config = dict(
    activation='swiglu',
    normalize_top_k=True,
    balance_loss=0.00059,
    balance_bias=True,
    n_kv_head=12,
    norm='layernorm',
    positions='rope',
    rope_base=76100.0,
    tie_embeddings=False,
    init_std_qkv=0.0218,
)
Below are experts of layer 2 (counted from 0) of a mixture-of-experts language model. Rows are named router (the router's row for the expert), gate (a neuron's input weights, with its number), up (a neuron's input weights, with its number), down (a neuron's output weights, with its number) and show model dimensions 288-383. Each number is 128 + 32 x the weight over its row's rms, rounded and kept within 0 to 255. Numbers have three digits each.
Before each expert's rows: a language model's description of what the expert responds to; "raises" lists some tokens whose logits its average output raises strongly, later layers aside. This comes from a sample of Wikipedia text that the model never trained on.

# expert 36
It responds to: Month names. Month names in dates, like May, September, November, plus stray word pieces such as A-ust-ralia, comm-anding, M-ember.
raises: " ", "8", "9", "3", ".", "7"
router:122079192138097182106082091104077099153061149086149118146117111156146122070124098121176146143127179173176138122166113110120166138162109126102134171138096110119158148124140092069128140084093198119118157144195095118125108154183090115103153183123118093149099176112157116079079132175213144093
gate0:099147141134149124076145173149116151148114117130130160151057132146082176165088116123111130061156114118132124154113136128115134137112112079142071130149101138198197162109112079056172123123166116122101134164081145117176117138131137107103114149149155119114101187119119202134167131119131090201
up0:102177155120124102095132096162126136176137135100136128145075143142104095180131090159092073140171145186157072151108139204119112112105113119131165169160097135204180106121156095123175109143155136141098095091121100109200120173127103141106166116094140110130161113106135145165206120116147145149
down0:144137085136074076138102101167141098136174112067085150109130110109134133138153138155121092079132140118059127093162182101158122100186112123128152102112146124143121141150123094119126113126135102077190137149147126165149091133143150147178032119118091120166092091147128147142144130113064090175
gate1:126106126149172056109111122098137120097159134155157145098120126182124081094166219131117169134133100116124146151132107109152169142120201126118097121120157186164119099130085097081136119198144108119143103136138139151139152145134087070139147160122132122142072164137147164120105168063128103134
up1:079137150088187161103132114091146114132106081133097129101142172130111106104128166107082115093174136172113094131120124128094136140155134064077128114135140092107177167119095069109184196139148145086105156115098143090164153192153087121152114131162048167120110164107137164108155151098173121125
down1:124186112073089126068101134107077090130167160125157135140118125102097097100148125111108121104164132139126164197095131171105131146092099135156077103146105093055122118163112116104099101154154147123137114139149160118166153116081144114163190130113131166152107207159164114152133140135121167129

# expert 34
It responds to: Year first digits. First three digits of years in dates and tables, such as 201, 200, 199, 202, plus a few -ess pieces.
raises: "0", "8", "6", "5", "9", "7"
router:187092145114071133100170151151106142109097134115112087131107126146108163067047136120140125082115113146140124169196074096116116075109182113097121167215056116116137106045188145090103143145114188104188080079200107096104114151158123142185129177140103111165168148044108201149103155091124135119
gate0:109172075119101119081177115083131133170146080134070095120093141135147115145150105142126140196180121189078092090136192191146157130134124148105135134154120095117115095118126151174110129139062148127146142113114148096099167141118152192150076116151122137102096162111173138125104134090093155109
up0:080184153144122107096129107128119127115151157164165168123135157084128110121191109141141120134142180111169133146122131099075093171111110140126180121079039118127120164179123166221188127104143056126124173170145130116117145083136142120104125107092129096192128110122149141111174105104136103095
down0:046127135092157131154156114150091142174143195107132095134174116110100168148142126174139112185098167082144117147129138079098110173103105115134130128151110082119156127132081175177117055104177104165164148086228136156090155080087167144166085161167128116125113212156097052154157138104172133090
gate1:130124120106137135125146127134169133073139139156126108109153064132158124078140131117137168145127094123168128119144111140068176197109075098126169152136185099112099121104151137198081100083181132062191116141110105179130118109144133159176145142188158103127137126107033093170168125089128148102
up1:118131118154126130139118148160128141207119138081128125098088175126091142125138143127133104096105164147074148116158145142185052033110143109128074114112068163138191116111058120088141135183099116177113160082154167069127125146128109113121095129081049146138158137133185173093089140157100108121
down1:140081156111155168193041157136160123120173135136175129138110169161121124159149133166088133149107130115144084131082136143123113138089086130099170109118124145211126115095169165136138125166103125206118132128091071106139130147096156165144115094174119121181126095112083152140142113116159098132

# expert 61
It responds to: Spaces before numbers. Standalone space tokens preceding digits, in table cells after | and in dates or measurements like "in 1897".
raises: "50", "200", "10", "60", "201", "1"
router:139146131136082169160198166154127141080099119149131155125137126121120160135109118124143168125153090105155119148142103120155171121121137118129167164099072142132078144126127156076129136116137140134134059105141124131158169122174160117202184127149149112148122148122109149152126111144175185144
gate0:116102112126133117143142095137143144115099172147202154157143150189140114085148126141116122166157147113193125129091187082153160080088138092182125149155106183181149128145088122154118146095186120115171183147176123174094153057195069089136161150099161123095143082113118149108139098047165150118
up0:142088113109108119107123135165133123150179131134142203142152111133123095111193165071157108108141120116124084117144188103117106096073189131128147147117134143080084070076185124110150161151151137138127145076160096127097162156132161063080075149152136092087131101144152174124221088095116100117
down0:155147138177109133136077094104095109101193128103133109135118165075088123175196128084093208122165167157157082132128134130090207121149131124137164170078143157105140136152131135160147132112133156130116125105161107145097133092194134090049135158147063147121179086146159172146083092173145101134
gate1:122130106140097140141140103130124131059085113168154075146101132147085145106103092145048128071202198142161125157107113158141122083148179101111157144083041094165173204177122112149102084091087176144123109121133115148121127112171118128100085101127107168120118134114113146134105143141147120163
up1:139175164090082184120099065079121097101134123122210134074117065145096138088163116130142125041136137168114128131094168122177109147171091056157128103130148150140148174126131175171056150178141182094093101131153136142175091170137121114129110101130195107183117104066129196150141165128124114127
down1:137088131135144165121113119125063153119073158157191116095093097123090079134119113118195110129134117138127163163095130179155164124172103130079095139132165111131153136156040198105138147125089144128136165126141110114177103152115128134129137159151097137128027111077141111135153119055125092151

# expert 17
It responds to: Name and month starts. First pieces of personal names, place names and months, mostly in tables and lists, e.g. Argyle, Arbroath, Martin, March, William.
raises: "ie", "ij", "ison"
router:121071120158092110145120139113109133089111157141155150150133213207128144114097123133096098124145107169145093172182105097143158127113123127165098190141031101127117086123136109116149213102153127140177140091167095105150131113129096167185139112123129133151093144134102094091089155158161174133
gate0:044075142148121161157158100127115164142094140094091135150130183113098060139192137134086181145112150152165091141099157177117108135113084160167186114174065193116154147119109096106110143124138146141154136036163097194148128136148181106155134175117060176101113117091104129124176145121129202106
up0:161149123118154073112098060096152095147158119144097193082093123130107179127046164133120069133137107155118164183202111099160210087102158119069036149099112128144134137133118117086132165110065137113100148139169131121080116193093149117119110139097103128109130147191178119127075156147152052140
down0:181152117055135107062124118113167087118164080158114100151062101133117140120112130108107133149110103129041146119154114098134112099146195048089082171123142128144102112163158147120141163073144099123131097196147137164123078159123106125113171147154153083152167138127146183193082125138120123129
gate1:105102105096143121114128150209137097151118077111121091131143151144150172076079111117098103124167214143132087117103192164123117076118156138117115126217123140169127084113158146129118085157114151185097123059151034145101107074035115054105197076071149106107136118096106132158103182122121093134
up1:127113110154081163078120117077100137126151155120103113114116133203127116168137173153191147116095100134146148108160040113139138184105111118133173137027077153103110139141120090105101162119100127060184142170117212099150139168155128153148099173218176109137123092202168114070129134133120198139
down1:192150106120157096113132116059121136123111126128117125190122094159125077131172144115152152185120076132153140125134097100125089100151136093129137127094125124123114144100169096138134170140130074138122114176105106112104144114141168119145070184178110121138169150081128140143171084153164230102